Weights of a small mixture-of-experts language model, trained from scratch on English Wikipedia: 35.3M parameters, a sigmoid router.
Below are experts of layer 6 (counted from 0) of a mixture-of-experts language model. Rows are named router (the router's row for the expert), up (a neuron's input weights, with its number), down (a neuron's output weights, with its number) and show model dimensions 0-79. Each number is 500 + 40 x the weight over its row's rms, rounded and kept within 0 to 999. Numbers have three digits each.
After each expert's rows: a language model's description of what the expert responds to; "raises" lists some tokens whose logits its average output raises strongly, later layers aside. This comes from a sample of Wikipedia text that the model never trained on.

# expert 29
router:539494409448479491497522532513552503465496464460535515553484495494564507502496537389493509451406517534521461460492472455452567567484451457486531494481559598521530520442572515520470495525533473515460463449458486523576513526449530486444473488
up0:534481501558554496521532586467513488540447504514448540575496465475506432515481513473501505482527529463503426476477530480560567573495501514470535474522519560477416501539523477487493388519504423541512562462505501557497558485553416517377553532
down0:530478448512428499496519527450494550504498569466526439520469505484453496560488551470469473542480572461522427546557504474468609475487463503430472554506448476494536484496533518566494469429487421423490428495457444574467543483495452529440515543
up1:555475505488468457562482591495505527504431429538536427505508560541486490468473542466475532506509483468400528406517536449487470530400415607459563474520481547515515437498502510498485491456472501546446488489427557470526516468479422454485514474
down1:526492465448459451505484457420545468520545550483441519561516493550442505567578521495577524464464477519490448527435462492467523437416539473536443437500456552529572449507514509501499543444565473517457527539486484500485579436552461565493553527
up2:514431519509510516520546491573539531558537501535481529497479505511466473549551559539453488509534489512491458504513443541507557417492441456581537440498518497531496493497500514470458523486537483481520534485462458470477423508455453565551491551
down2:456455501533516461476537489586513560509434484507476436569414464528465520484434453479511455554529497482491408547656520524503530558555460489496438507528509548584414532522526480471408470453515505457539563566564559483468485561434503464536493518
up3:558415509552502518541476448476539536485481533527495530486448497561536494553458520526559507483417481417522500559540549446534502490469476479528503467512489542554484495470492524572477539508506501507515477485585467480516464530459535472511506515
down3:472527500572493606516507469550496528508553489502554512556495528496493479461485524532483554546510508570436531506457509484469481566477457490551499460504529502436505514488503489571484470425448489462540490513541449521464524533531521457530442550
up4:538476479493428509470494511500512463480581443475514537498523453562506477506517547473514544557425501560539585509496454559457449534549482513441497486483500552478465517415577615514473459525589504479519503490592566460537487505528423528446531463
down4:476525478485474492526543508579478492490470547507454509452434457517453486580484511470427528459553547503502482511492514521463434467488472524535461482538529467516483575547518525508498543489450508577510463470444484473471525586529446508494494470
up5:509476419450452400512459471511446429544530466469500545511477472479510513454496418449521484519459561550481512437545560484475510519497414492404480581501506495474498558467537429489493530516540450475519567495536584459476482467560488505459480548
down5:466424452439549507477453530480485489419476560497482500550476526474535550498408473572530444459495507518539450492554439470523439553508512504495522443478478398465546492527473511518493490554527528564424456484499519556448471446500461507502490462
It responds to: Closing word endings. Closing quotes and brackets after nicknames or titles, and plural or derivational suffixes like es, ations, idae, ensis ending a word.
raises: "/", "-", " ", " and", " in", " &"

# expert 56
router:471575491468568491483525570487502548493506494578481585530482470444460530534556538377527461478491457507531409505567457507387488481470465501454515500413560571507525497449507414498497439469476492502535452450427424526506530479451537500497446473
up9:539502486559532512498440549479474477488472493495521550506471553512503473525478520514519468576432525523482515497498459507441544518429521443556505517556457530510533474481483468536502550508479498384549480541469526471446509509493495534567548536
down9:509477538563502522500464495589522429486539476458483532423428514512491468392520452426461464494478442512570605452489510516497469500522438517470507529439506515524510500461475523514522523490468533494472479542495502553499496490471524486518516541
up10:502568492502512491421494572517463527465482495473447557547459571452483545522455522458523448515448553547459476487549460543480520494467407422501461547573477496519482527536471544529482398509493505504489451487518462528508486513528541510518495490
down10:496480494463540459540423475450484582512571487486509553438565487512536530554481593453465495424520456571447427515462528491531527492493506511452510554559511521503604509445432432514500454519459563556450524520527485520496495494499506571486564495
up11:504495467447482513468528584480469476494483487617481472459459523465525567554490475463598453473520482542537464491508474452470471410490457545501510497483510582510551468468533415488571482414506514430457463463498401573513514500476543552579454494
down11:459521569456486534554406499546541561515489511487514477470463496447519536515507483510499500527527414501561518520539442479524478514398505521477570547548431504515566473457467491450554484521477563450444501486476532438470559468499402441504544482
up12:512481467525502481498484558492406458426482434497472483497468475583415471510471597532601536494451519546563507482493466560435525529469506499448546525492506446500485503473528514473495443430559461490501552451437508533482482471497497542492535517
down12:431531525467493555530495521507476524540524511485455551580441473464485482485378433490407495526497533548503497483556462521477530456533497494536470449535532491453465501514481535427575508456445467494505445515453494527520514586509506437470519554
up13:467516514498533488519513485521493525515490513562499458485472527426505508610483475463525489540509483591540506528448498489534523477477518522453532501470554569509492503538469488492551412465551492504539610592469478533519553459497535512515505531
down13:463628451490459442509508510447468541439539515518448507506527491462573521559482520496488498520468581512509507548478439475502496525499517529435479460439481490493516476427527523494542499528594429434454485627517502464525481561460555472470524533
up14:513492483438448472507475513474495492423524467492540624441501579470500477498555529506485452454451504498475505478517514509462444487474509517503411515532495536577454459605518442535484527495489477536510459531498453486442498495438520485480413488
down14:484546499450540447507499472474546522455481507527452475546534430551528435528539497501511538501428495423422429494455460494429559532416457502531532499449480438480486455467545502495471521483494490487489563478469543520467467469460495500456571519
It responds to: Single capital letters. Lone capital letters starting a name after a hyphen, parenthesis or space, as in al-Din, Al-Riyadh, 7K-L1, McGowan.
raises: "h", "F", "u", "E"

# expert 5
router:545562531470512508472540567571524440509470495513499557502561507505474519517507503483445570516396470481511440505463480465530539502494533592445520445569486518470546463449512502527513435494482488509463439488439493489543532469457555503496446503
up0:436473549526512488497493537550470532545555522550459453473562401452491499542573482476461478534496541529544540456535534524555526538529507549463471483461527531582510483489517497484486477554434519522487548435532484468477545485468530452481480544
down0:435494529503461511503463552495523483456505515532536481480494487489482494552516513559540503459487523452502417470481463597528497477454502454465461433553521470523500509474575451497509491519539499475511500473455511564496438532455423493503482505
up1:504452499500468531569463410570527492518578465453475523436478515516487540524480552563447531557520492489467517509491471515529458533421522565513535469457461536537533513512396504456484493457537530481493519468484529476515500516459474531480559544
down1:432503468433508602535459494444452519503453440422503575505521518498523554472461544549476528576533505455516481521500441501504490527488535489434446480556540428450576448519585519461452532519511524586510465475454603497524510468592494562437485516
up2:498509465483493446511512443431591461505467570479514468507612455465509439476472492535496448483457493490533520500510550464510421533511492548467505556551452499577460484553508414498503582474513482460570477502498534493475458481528531485553504544
down2:482481477527552481474454535479565497517417559475460468498469534554552487498505503496528458515467454439529501471554486507427548520491580468490527508543544466529498484498527504483499542481453421488551570496501476518506487538599491514533494552
up3:480479536458495490473502469560502498452483438508513458521510493520506402463554476563516489497485528456519441505497507483545442459492558573516460523502544468524481521444515506520524485498536584532475486456496501449477515422524545531566495430
down3:504447497457520508485553471462553463449488532559492440472533497512485454440446507559506512526453518450455486567473515518564524577475385540520536486535483492451539499421474491484424462536503474488515530428420519528475533488438504478500476531
up4:448463438483469561466542524445521469531458527476585521546503462503544506538513464490490502538509525504563470560547475410491580525558477461532498468473494518542490566554474547453483429507428469440541506574465524492568533508499487518459504440
down4:483496461543495476555511499497467480517519521534429562492613469552478524501559446484501565513475524483485537490510588518441489458532570508407521443477496473541544435455422548534556518557547451489460486524524490480466523455545518543494507557
up5:452478411448459587535518480494441490512439501518488491495506490450434535405499500487543508468510520556504463542484475481556505527496497595540468542536516473487499469478520471522416496487546470517536498446424488515495497469452548464523497637
down5:499505514416510474484536477467539437501492448479425549533506557568476474500521563487489560442518488561499516491464459502571536538547550461458517493539505471490589496459506546496536558473475544505507500577503544520437477474466495516485504476
It responds to: Clause and cell boundaries. Sentence-ending periods, semicolons, colons and table pipes closing a clause or cell, plus contrast words like but, while, although.
raises: " In", " There", " This", " They", " It", " The"

# expert 13
router:510461536504500499492430514577486546522422502564446583525534489441439518566505494474540554499450470456540488578477436470473538550515511492477548495513512533553567467479491517531528476518477496544465513417470525533493570497476490500496516481
up0:592538524534574444487506448462484433508506502453459564440495509419517501498466517522541556436428494526503566528527495498583494542601570502538527545493524535467471483455494477453507580452564541454506427564476496537478546524503527500502525471
down0:511498491506517508466487435428440457535493544395476538526479474568549552505462524522489530472522501501479509476532553552518480513487434543547543517549522474495567526457535557519475535536518451495436505506509471517439534508539442470483473547
up1:512511554481479506484496533454496484479620453536441544478471479527487534496545450476456466459523499499458431515432474542482457475482466483491552510450592528472498476469566412498501541492548528455489489472499595479477525476453526561433535501
down1:470477443525511520532536496503528550537451495501504509537461539467500461530546517463484482493417494494526511504486506480535504554498506509461536583536458458535532522395498438586514444535473598471519568469465438506471506511480441510498540478
up2:546498571485576490492510426474485521528440496448495509511493509481462515586419508522533580503427482561500511529568513494484458490473496550472459498505536497550482511500511501488501432534463482505551544489502498522495447598526457522441470483
down2:450460541519543527422496480421489485498533433552539536465484545476468439511525502547497566460497481524533481461476547495487534516554438486480524492543497427588577506471563510524582515496478522496500526542529525517503512465500347501563520502
up3:517556440567549463536482457519607461530480529504516429476520474484506500593518469459452530432516476512487440527549614477499520579498555526536473466528440476530460542485547571490446465596514550530505484489524513497554471461449569524511538444
down3:460483443471433443542476493523479515491498435463521573398564495514490473545558526493454489522525511487495584573522499488537516512506519446522428519502489524466419463479573614503521482363530516472442503534499532477457483500500441514460470507
up4:541502465531475533531478581498534514501559458514401471457537454546528518438507506450472514524498398508515499523463477474453567529465430514474515490575560489507494514465478512541507444549418508485441531489508473534487494517518500503510490472
down4:497521566481536533474456500525485571502594474570529554505500521487463500469463450466517533433469502493567466561477480497478516432470505479515458451527467474531514504558456486454554490517475482465540489498528596495545528465513549535435482400
up5:534505478508501515514484525500506534490510520558445554386538396508458458514479468510460443553548480455512509614491512609523504474528486501463521456465504536511516492456479514446448508504502529422474477419458531515499512498498420539513505509
down5:437484490463464522483474485524542527540553500542523566479476496532554503438551535514476523537395571539534502532491533544532476488515477470579505466481507470540516448501479477545521511470459558453482518466495483568488493445465445471451505484
It responds to: Opening brackets before numbers. Opening parentheses, brackets, quotes and spaces before a number, especially unit conversions in spec lists (hp (33 kW), mm (5.4) and table cells.
raises: "us", "al", "s", "ne", "e"

# expert 39
router:536545576414493455476473549477519505469436507549486523524489495430540524509526565435534456486469518503510458526505472438451493527434427557482437558481504578496474533491500451480449456530448493450469474424456453482470487464475529465519462502
up0:452478486498497542517526525449538524547511554497465481537500491429564503520594488543511487498462485514517607438490510445538541554529500566581552494533454509550496523489506480536479406427539472561498475493451586512468478511447521493508478556
down0:509515550434460484493524500553475466528479492455510497475485456518524405533484499500455524578441492467409480486451449484442428454552482469513461495499491470468510560458496496526524547504494512460498530482527532509407473445451424512422517505
up1:519527527434494501458509495500473526408585486458476481562532517525504489544510467507484449540509504512564510521409510543447454562530462481484483530495482461508562525449495468530539510547502530457510512503482465508430510421486475479552537460
down1:452588462487496478503573493458500449486536453463505529564532627519544469600550461488498430570436589461480503540533506442541445513508444451555440463511493523479541464435537459507500486506517504493492515522487489523392586489568519517421520481
up2:415490471500475500540492565534490478467569546563469470466481510496516439483486421489471499436518566475517495496517474447508473513485482527540529456440522493519534472485491456437496426580581546516455553563455484527421444527470541481517485474
down2:465498410535537488504435517485421463500492562450533506540594540494428523597544397509471573506505527524521571498510496481501524478559502480574496495451505482469496532513502504442480465497483488482487495530490473518512515521536493589425515542
up3:537582536424468432481517497502549506521547535511553492456586571510565434508528473469440459545496537437449525460469521566466573598485533546470494513497493492481498508508554464468550542506455487512497450411473476481468496465548463478540553530
down3:490545520551511533534599494511393488517517478503471452504495522481474436500511464464559497538465460472490476536515508486458516486515410509511497474496513524402559474460499534521493525540587507439528455481547587527525421491536374473482507448
up4:499463450525562399498541546511484546522539492495547460482506464532457464457520528522539533501438589502558446457446471449534438491519495523479390492571491503501506563530530432520568453514488533531574441489526493548522467502453539429524520463
down4:498560522526490532544488484481555529480460508365476529482489437545489543508513472482534425421513479511514522451464538501467444519530511545455488526533433534533490528511479486423519524569537485527559500470491512480449515485481523514480456431
up5:506497498505522424502417446443550503443560508367502465526533421511465484502547532495488550494471509549533459593489502500459548529498455520395512491499438539551468493438506522507511446507533512547543570468435494473513510487508567483453399474
down5:476451517525515512552407435431429513446488562475506471522526536539538485479501516472470495435611490494504457524510493514486500525456509505435461532498567491467463496444431491452521508509502513476501442525544484467563543561520516524491511440
It responds to: Capital letters beginning words. Single capital letters or short capital pieces starting a word, name or abbreviation after a space, bar or bracket, such as A, U.S., SWE.
raises: ".", "-", "ly", "W", "J", "ell"

# expert 32
router:568567461497496403462477567471559498437478469480536528524526473443528605546502543413461591450456524475546434501502443548479483533488437481475472431459560596450510535463495464482481487495545455493489434549384498507537505443481567468469503480
up0:427498452491519441530537481475455496508470447476476459543596434523493477436584557442464521491516431597508486531557541495492489544453507544457478490516468469539543449492538506564490540493511480467476517532504483454458443438430504491477560503
down0:539477565429515543471541552511513478547449579537533458534550528563517506519523539519472576472475501477505578494421494519551507447497477485495484484534450466514512601524446542545519513502522548489530463469495446475474553459548408561516597529
up1:451499541505490460544422506530532522530501464514520583493528506532509575529497501467591501462499513470509433515535477533554495466457457530391461466476487520504521560440480453537487493539498488529439504553456469508542514448482498412491426455
down1:520473522526448621480512484451573533521478547499554553553523475486461463527488519485465493596573509487529421457488533531546543429565450534534486469603520460470501555394565430543471441505502456507474466503489475512532536520512518542457531478
up2:524550501574604473503526501569473545461550485546488465436460508538581518446506486510486514544451538495498480491516477483509479469499494525593532498480535484450530539524478519569533425485488595478474503496518474481471442507512538508547505475
down2:441504470474520463547439487519500523475521537488529544484508532563472369496519521575562419528492537486503518522523428561512453466449423473443487497516461513541458490580508458516486492491522506531565474508558495511540512472489632478479463519
up3:468457486524501471492454522466543551514499432562572533550549510443558454470483531555500483553579563564459519544500465502514495459461454497498497482473503461442476471487480467574518533482473515544531476537461471502484525407479534565547551525
down3:486499488485561456477484493570485522442530501508503444548524488426540480508513484513501488492469531514523559495513586474503498525610448519537487515471474387560495434505513554458587503512550541522517537532490544540436421465567507508488515463
up4:468496524475477553554522460589521433552474457514514422495465469442463518499494477562418549483544488485564538518562387529571517511455449523438497496591544474449500535557507537484445485587469425534483539513473502496478554476460501504460503532
down4:452553500500481518496528542436459522503463527501513440531505472549427493508491536524482440534474592476459542489581514500537498511531511417518489486483430492512494577473558554518511526484457481520516566481533468503497528538474436499438515509
up5:565446502542420396464513495548494554505477517489503435524544484549456547548463462577489533471463497532510589538498538534486537450441465496495591530485461435487440482455501533525516480433453453499467531467616458476547488486427543444570480538
down5:488562481506513524491525501538519497477537576511421533463532496464542495475530458494493504444578426423477471496494529517564459419449509564520565488481509514469456534453559518495571456517527493531447437532486492460509512495466514420531483506
It responds to: Place and name completions. Second parts of proper names, mostly places and institutions, like York, City, Angeles, University, States, Creek, Petersburg.
raises: "/", " and", "-", " "

# expert 21
router:522516485443541418476473549476514437461513524527528504524459508391554504513427498439489481534453452473484415533454496496462506501430529476451507482457547603523497478439539549548513475566517495569453458428445473551506456527479552502524419477
up0:465540508538510489513520570508468545458513440461533471425427533421432564555555530535457487495506479524517524515545508550536553501539455462458535505561557482536521526516483478504572588493482501504528483477521481496471488567499524526555476476
down0:522587522444538544490527516562491462536448610541537444545489434544542497553456518451562518490509468569536464484470510451510517444498453509568545460492508495538534472557524518538520507437491474453531538512425415548561436490457447499437539501
up1:541559466473434490511424454476544540527525477483530464507499438489500532475495494458505554543461459479498513548453479548538501514466487526548552468488422575488512538463505558600556494518439487500433531440525496485532467513496416518538436553
down1:548468551459470423492446585399485480528447525568414483450466470462551540477478446482532513554549501507463456536445493482515560439518480528521490512514522534514497513498498429490475500528494625442536588518519519495541467503593417513515577503
up2:480472530515455425454466559528539495490519475501413437471419498497541442515493539556513498498551492476433538581464529477523535500387495520466556477508452472545479521424514532527476433438570529476471534488505522504521543508467528469538524519
down2:506535449478556428515467534537498537521436533524569440499526544495557479526521520559531565528519521467518502513513514437505532511550478573479492429498456473536509533506588479468410472411522448545417475523444516500528436497557534545416572456
up3:445476520489538443568500603498571456492491490478520559468597431434521511495432520495494477537479484481523471495478517508464493542518488539523516541512498508496462528456544559580523453470551549523562450469418497440527463470562536523506497586
down3:480571396418469465424470463531476506525525455491465536532450435572504481530408470476548484472506534467457433508487490509473517438442397519546519493446507514438481518461500548487464578518538515498497495493537450465488470462562539565515514504
up4:486522442491522435454563485466455466636478560464522443501563506491533515401534570491487450448512502475478460471511419447630479492456541462393457529542466495495455552466492523559544452508566473521455496497480499498513528493461502563498446454
down4:506520605514510475468547471462423513496490516441466476474543553480507526492533494519543472479486530483455486465486485444598472475514584531462505521593435445468586588483578491546542420506567524508458411537563542467485495450572527533474513480
up5:496499473503485470511536513466468502535558558571496550437489537450570436393425462493515519560497594551490540488470513434555489488480461529465525503550574477530475557467516535528458493470445524540496551474481500547508485487506565487492458435
down5:595477451429412533465535530503488584516472502565519548505520539399498582450517510490535488508550519438524496536496511499499455525596494535497548536551595485496410471477505469492545470513529606502464503441517489540573597458458474516486438484
It responds to: Noun endings and nouns. Noun suffixes and plural endings that complete a word, such as -ions, -ities, -ations, -s, plus percent signs and nouns like number, data.
raises: " and", " in", " for", ",", " from", " ("

# expert 12
router:532554482532529502433531512583530437390439516528550566497477507488491505531453502462457504534417440492526413509491452433497528497475536565496576432538459536425498482484508517507468382474509452497465441515473450500479486481440556525468473465
up0:514567528451497443402511491450548462432459489520491534422456546512477520485439523576540501500374484499484521515524455503525444454482481516440553476526531465517488555582551468453526516469578564421470496460465490512504507471510509475530520457
down0:501451492504493480546471510506554545481501531514471493491551483524502486589524478490518503518409515474497444508456443506514439490529475615481503602568546565514543478478510499500505549571508445451523483493493477526505458436468434496446450536
up1:517470465488455524477447468461460494552439503504456569540499504462456594469441519486583550454512528521530524527463608547512524484460478491559504514500454418477517523563477463543572536561416575407506462491523425509448480463485530601519517497
down1:554548413428526467465457521602496507548552490572445507485487468538533474475551494479456521511517547461522534497451382476517503513491490503538536553466536440518446511460544547538496509501493574538464432582441476401546520474472604493480601500
up2:530500498480429452499499528475435519599519440537490495553504473476474506538534471531501490403563481452429550505460549485513495540533413502413576487458433473538517445444542471504511554482466527488464497452451491468543504478509497572440514566
down2:557511518439530471469499548504500477497500499418523507521482494532504536542484463489419486606545531477527415531514584534476481551501382502531487413498482463463508484443554479407496410458521562455483533440549567506459580438478452534508536480
up3:492446539549501493534541416465462442480497459577471504525539536542508525435494525557575543468513466502505560471452533468522503530452492493450542463491415498534528472484522534522495534559501485474542458456515471569555530476528572502511483492
down3:503487543505532544543497472557517486547509477482436522499458532526436546580505494518458453523506524507532569488454494541595509542447508542495499500520514539500467544604478459554503432475427476472473507528512515448509503481563536423522582432
up4:481523498470467496548547434507540463480518464475475437508533486567511558475542483520478595530487551458472511525510442435499510527504474543513510479484536491536493560566568497535441500501435532513537582489435524536536494491440495466507503469
down4:570516519447538471503512515532513382504471481493515520531481441497495479551532516407505512517455519465463461490507558430441468498509471511540518485477475517530525460516482477532512511482483421487524489436607531480489514472481558529493560509
up5:531464482475436421551523499444486465519517529406506519474499468511464626539573644469558465506492448522497515458483593482507568497505442569475498527507523535457526503545519450472511494491546429530482511500476517513490480513381496471508521517
down5:463454524535475465509569481461486538472470534634517573495540476510474482508536508501523493460534524512507480489529511485483497516531470475565524568545466510510533469517495494501463495455457476503479504552528458535467517447527512490515511511
It responds to: Mid-row table pipes. Pipe characters separating cells inside table rows after numbers, dashes or names, e.g. award results, squads, census figures.
raises: " ", "\n", " E", " R", " N", " I"

# expert 53
router:515506488450464440505479508475485485481484401524548585555510462458473526528469486409497471491478456542493369528475457513469520501427476512492472444438539613442541487473522478476507500570541513594467471436420470525560523464504546517485447518
up0:447449477486471507468499505552512514500468525588418522514485450528475484463536519477498520469472434440501556512558510452554540433463477545475528520484495552524511441437500439529526525536489580597556509536443496515518495526456501472499405554
down0:441496456463408469521522517515494538501529503491430558521509526573553530528520384570478466421466512500481519450474522515468561562456527456541523466470513490504553479577506550514549516610480525518491511536411500521420467513418444452514565508
up1:530503475529477471486471589501485471521516421469493512533550465514490525476419508498487521503484556559533517489467514448507476485541519571510515466409422477531542511499564538516483451537493568488531499487471531496560518529434552453482502532
down1:544554440404443491496515503466557508557524488496435517515485579435539511502411455546524497391540450497471508415443522444496583505460425511497542547481510422502545454494444506453531589490556491481546479483458514452524441471527484534537492465
up2:442471485483585456487450445507503515535468516489440514550481541561450488490528556459492491452591506533481435516517552465471481511481543529470460542520483535541596509495497497422425526531511567498504499530494498491461559492467510511555520530
down2:566540437542565607528461523501536482471543490519508520567417477544550536455509499500480421529476502493591562499512510473478483477521449452547525488481523480518466465552459519511479506528569494477535522439490483533554520483523485465493511490
up3:489512531530505522538455469465547449443448483499543462544535400561497499527487557459462484560546549493539492534491451443527477476495545510463523513454561500515596486519455549515528527588472524511483485479489580461525458509497517471517503512
down3:471507485464522548502482523467518491468515452531577436489556510514426486459483532471563422502518469488506537507489447553518435572476477445504491561474554618501465521496544498538538456531530524428537472504533533434469483474536469541479486496
up4:545513511478443525497510482472506520566519508476539487487444420460464530488453485523481503505428542507474455561531519490455505564444497451476534442530541543452511501529485499494447467481422474461498508507470456465506494510558466491460533409
down4:561480517517451483481425444490497561519474522504489523534518489499534502477507441522525500561419516568468566475467476600535507509555444439531501503475525493480524491448532467535507568516551563509536560501417471469546526494497437469439544539
up5:468497521573464466491459482450536553525518485506589497474472546536533464442475462540472543470509519445523464495488505511493377537449434440497485460570441542489496533527546504514532482480511618500512534432447461527557499556522463534510527530
down5:467550560486498518446553519397446539500533550456476477481575541446525525552516544450516519502490542609467488478487499422455531528558454488504425530465514512530527456462521523448460497463547510451440472543474513518497467468500490569438555447
It responds to: Head nouns after determiners. Common and institutional nouns after the, a or his, such as War, District, School, season, club, kingdom, town.
raises: "s", ",", " (", " and", " for", " as"

# expert 0
router:471507428516520511477490521500515526505488407491450514509511411510481522554464509459487490475474499524586415522553485501473573549483485482488505529460557511467509492513535485557517438514483527528536466464510505492486494494500517508455478561
up0:478469516433447440525558548509529499449551536471525544527508567488436513533484506472447433444551477444531431498519461481512496551487466524489540479465568443552521463531523448485521515519523519473545564514533552489409534491502496570527448541
down0:536534447581504477508474524452527433465414481519539481518581536549529531541507460513497540524457527596576480530574494510459514552432586535499421522503521535546503532521534478460526414502532518516534441478500525438580550548518390505513477529
up1:558528444461539482484501472522521516499417475527504563496523442451456518486495501494565445432437548513469467475505521459475378513548488469499526474558542502568516576564486471518548538464438524493540512524515523533499527481556535565483476561
down1:487516507441544496513537479502502481429515549491481453445519522453536539444571462565558525561555572457442498476446474474561505455526472531555493496518517516439573499558521502486525528554500492523528437480542499477492603506411459471554457578
up2:546546525475503498456548477486527433506489434509472496527511506570482517518512500524509507499423444566514576553505456550483549428472517598488511544469446466499486542517533501434526530466500503436540507475488479586477469486407451574513467492
down2:480454496515475475541482482493489569550508541409427507443494512404490387506428499506516495525520450454555473438538513533453491484454566571497457525475536484428437473507472492536505519484489522499441496472469516481521491506537384507436507534
up3:545482467489399524503478537544502529480521447590519530534481470428480480477476487509512485465559455530545517514497517507494551426509392494502540516457512471443445456490483455550453484426559557522536501489482510516492587463463499447490478558
down3:538457494500506475553468453470459467461515536519480510475470481513487463550447481504521520508599535494472492575473516526528512545526478443474509558509494522539455514508477500486498441485532512460612596491550442476503444529562509566529482485
up4:475505511558561489449499495531466484483532515482541535480569418544452570462511561602513514497428520557606451463479485541541568495489513494463447456505490559518468442483479467535545500471562553430461583486498517474531523459490462457523536462
down4:564475551539504557519493555516437505473500502451505483498575492515537525460467592547493468461470442465560535568479534475475535518536532494514433544550547548427475547449481569502517531573445506567416462468557546529468504509459446494464460515
up5:463520413441516524443459575470495444471531452516457517513583457540542517450508546473522504527458500553498511505511582498530505465465520469508486506467410444475550467522491534525501439540484465538564542566526541493511498433526453500455558541
down5:460505503544514544466500482447471474552583371424493486534500511433502459523457476540455432493497520550476514471495520516489566451568478486501493549459527489528423506494481540538523525451580528464527571535530580577529455420547444508451461574
It responds to: Line breaks, sentence ends. Line breaks, periods, apostrophes and opening quotes closing sentences or lines, before headings like == History == and list items.
raises: "\n", "The", "She", " (", "U", "A"

# expert 4
router:524539481441479474455522502553502490515490438634486504486524470528501487526466526486485580500472432510474506541463504517474525426501476464480512471514557594444474460496532556493440450438525429501487511482535465469532511509500544490473537490
up0:458479512491504439496493463541450523461549490560449432428463471586488515457509479526503539532485483495515530530441451502445466451539408484465493506494526456503498503501517547481541512542512497470475586456499461504428551412524545542471525500
down0:508434536472532524555506548530460567521523519444530560439465463447541486500477501487462523486523501566524491495531492589483551468504494477503511463537476546447529469508467509476532435561431485502458484435427487545473509499486445449526439468
up1:447505564448477434473522404501513520527515497525513524478469535575524480571491521466566509495482507525532480494460487511496561501482518511490534441513492473445518435487554464481520496530402524508499566456466423437518487493513463480513543571
down1:532460492591502487563511546582478482554474491512487474533507554500502520509518477479518479564416506552487556543528410478423522533516477502578480450529508557520547601489412519505507509461431493464492499498485489447547481505477568458437550518
up2:494512447495474572495568444544502505475520465532474525495544512496486502456523517555493523470479442497470519568477500548454512499428430515567490418544489401479531482520505528522521547508457386532526518509460494490545499451443466585515471503
down2:484515540501511540502513440462531513562465518482537490478541537537514495520433537512540434498470478500546501486521440484458538484539513503486505585503491596457489446571489469522478479519506496500531487474476462474536469502497511468459474488
up3:505511539494495528509512482455516488530493499438515464544433554477551477530463462455565472482420454444482418550564530516492496517454495502539499553424451473517446430501549537465493486566434547445465469509498519475459488546505527439551460510
down3:507476506510487468464489531471570483471533534479467457438512532407484461448491472507553463547473468491540455529516564521465358590438515457495515477500487528486488446470506471506498486520534513521477472524470463511438462461505481508530516523
up4:602592504494479523481504523454477448547519479506545486552532545462481468582492541559475503483539480510507523478476445518524584502451535503404484582438391522557554575562479484510510521452553487505529502467508481486508520553536484461485411516
down4:520500450606479483522505408542503522494484518427503509501489521517542501543525493509535472477533495550544510527499563448504464474433471473539474546485560402512558455466526540449475519471476531536419461546483505543422553474493559485452476521
up5:489462589543552555486550495553494504435488525541514450518488508540434539479422530551535577509451532569515463468504530492522466476466583555479539538478473551496497549474487558498480518509445501480494495549542454523497497498424504521520505475
down5:513452501556559541472467483543523501511488455489565495553503511549460488520457555496511542497556512396482565478483488455486501455565459457501543486597475549533533531487486564573537459475521483499446460521546532514512522506494464542456509515
It responds to: Main verbs and prepositions. Content verbs and verb endings after subjects or to, plus following prepositions, such as highlight, founded, played, with, against.
raises: " a", " an", " ", " the"

# expert 54
router:545501457504567439515493544496508501507462472505523488524513424559535514521512627513513491544492440502580508477528483469483516440523490513473490512468492564497472554502490456475446474416511424499509526436453510510474526440472539421458537549
up0:521465513522498472464464505450508453497459455509434505492487383468476522453564525555521471480553401549508519497491487500507516469451433511477442504494457538483441530604508462509527481502487463509483550517483565502481516510536506494423504542
down0:463490389546514544528493457457477509507599567514511501520497534463467555575491447478439477523465464458479534509574444524538452416478484533490464509444471455524536533494477500518503553551540507475463525539501599490461557503575445524503485455
up1:532474509464466514433437482488462455516508554540568531480491468447427474544501484480463454448584406519516586453516492553458487465550450586465470478468507510556479488500474419484470539461545411468524497464486537503522539525564581521399540547
down1:508538453480469506520488479598454516476542497516495482462445464481459494472494429540490582512524506463503483453501583500524503439439524503496520487549490527435478477553527486507515503443478567551461546526534436509532518510467495435457458457
up2:462571551500458553464462566501530499492473518566510520508471502571523546554539488486514552499494597467491475549415523466511510446544462494528509569553506515487564495475447553490460476476424486505518462479455549567502526457544487455498485510
down2:488476407497434587567523457421435507456497466443511540478509541497441510520472443431435492499555499434476494478486526528550457508516495500433521487516541502465478456505546507531455507424473516452531451469407530546524509490467504534469511568
up3:444545488462514530431557521480446571453576520507496486528432461358507450536528528497516486504524431472498522532475468554518504527469448453561452512467518454489563399460435430557439516442515532483522525473465462475510501429544472547513507530
down3:477495504471497514520512570474548505499460519496482479501569516472510483423463442444411458539489526510581493500589514573488482454470542473503536495508542518483412571467480495492458471546535496466530444457458504494536491500488407456584504513
up4:488432466530466504500544510459498522474470496528535505539469430457481501449504496487465486539497447547459517486474497569531530514493466533483543458507474461500491472489502535483461540591454524500415526524480598448612436415450568450484478502
down4:541459534579501456447544421526502426414480545426442464468486531559532539525449464470545519498455491515538445435493525463529448464478482483506550499547473496482468423494515514579505481451505516441460495547485471527465483581484458496504491425
up5:480596483462486435478547522452518504532489560487516529447482548379519392528526428428504525555545477560513503515563464554537460598544494526490453539450552518466522434567458518546444535447534482438475441518484426468475494474509488524530478537
down5:485443461479467496549509575507541462529573546456491464472434458490553578517480496543529494526533476498522523464548507508502532497453524420480474471470438522486441413510460513562512488487518463517558584504500503472505481462497517486467517500
It responds to: Sentence-initial prepositions. Prepositions opening a clause or sentence, mostly In, On, in, during, after, in biographies and histories, e.g. In 2020.
raises: " the", " ", " or", " a"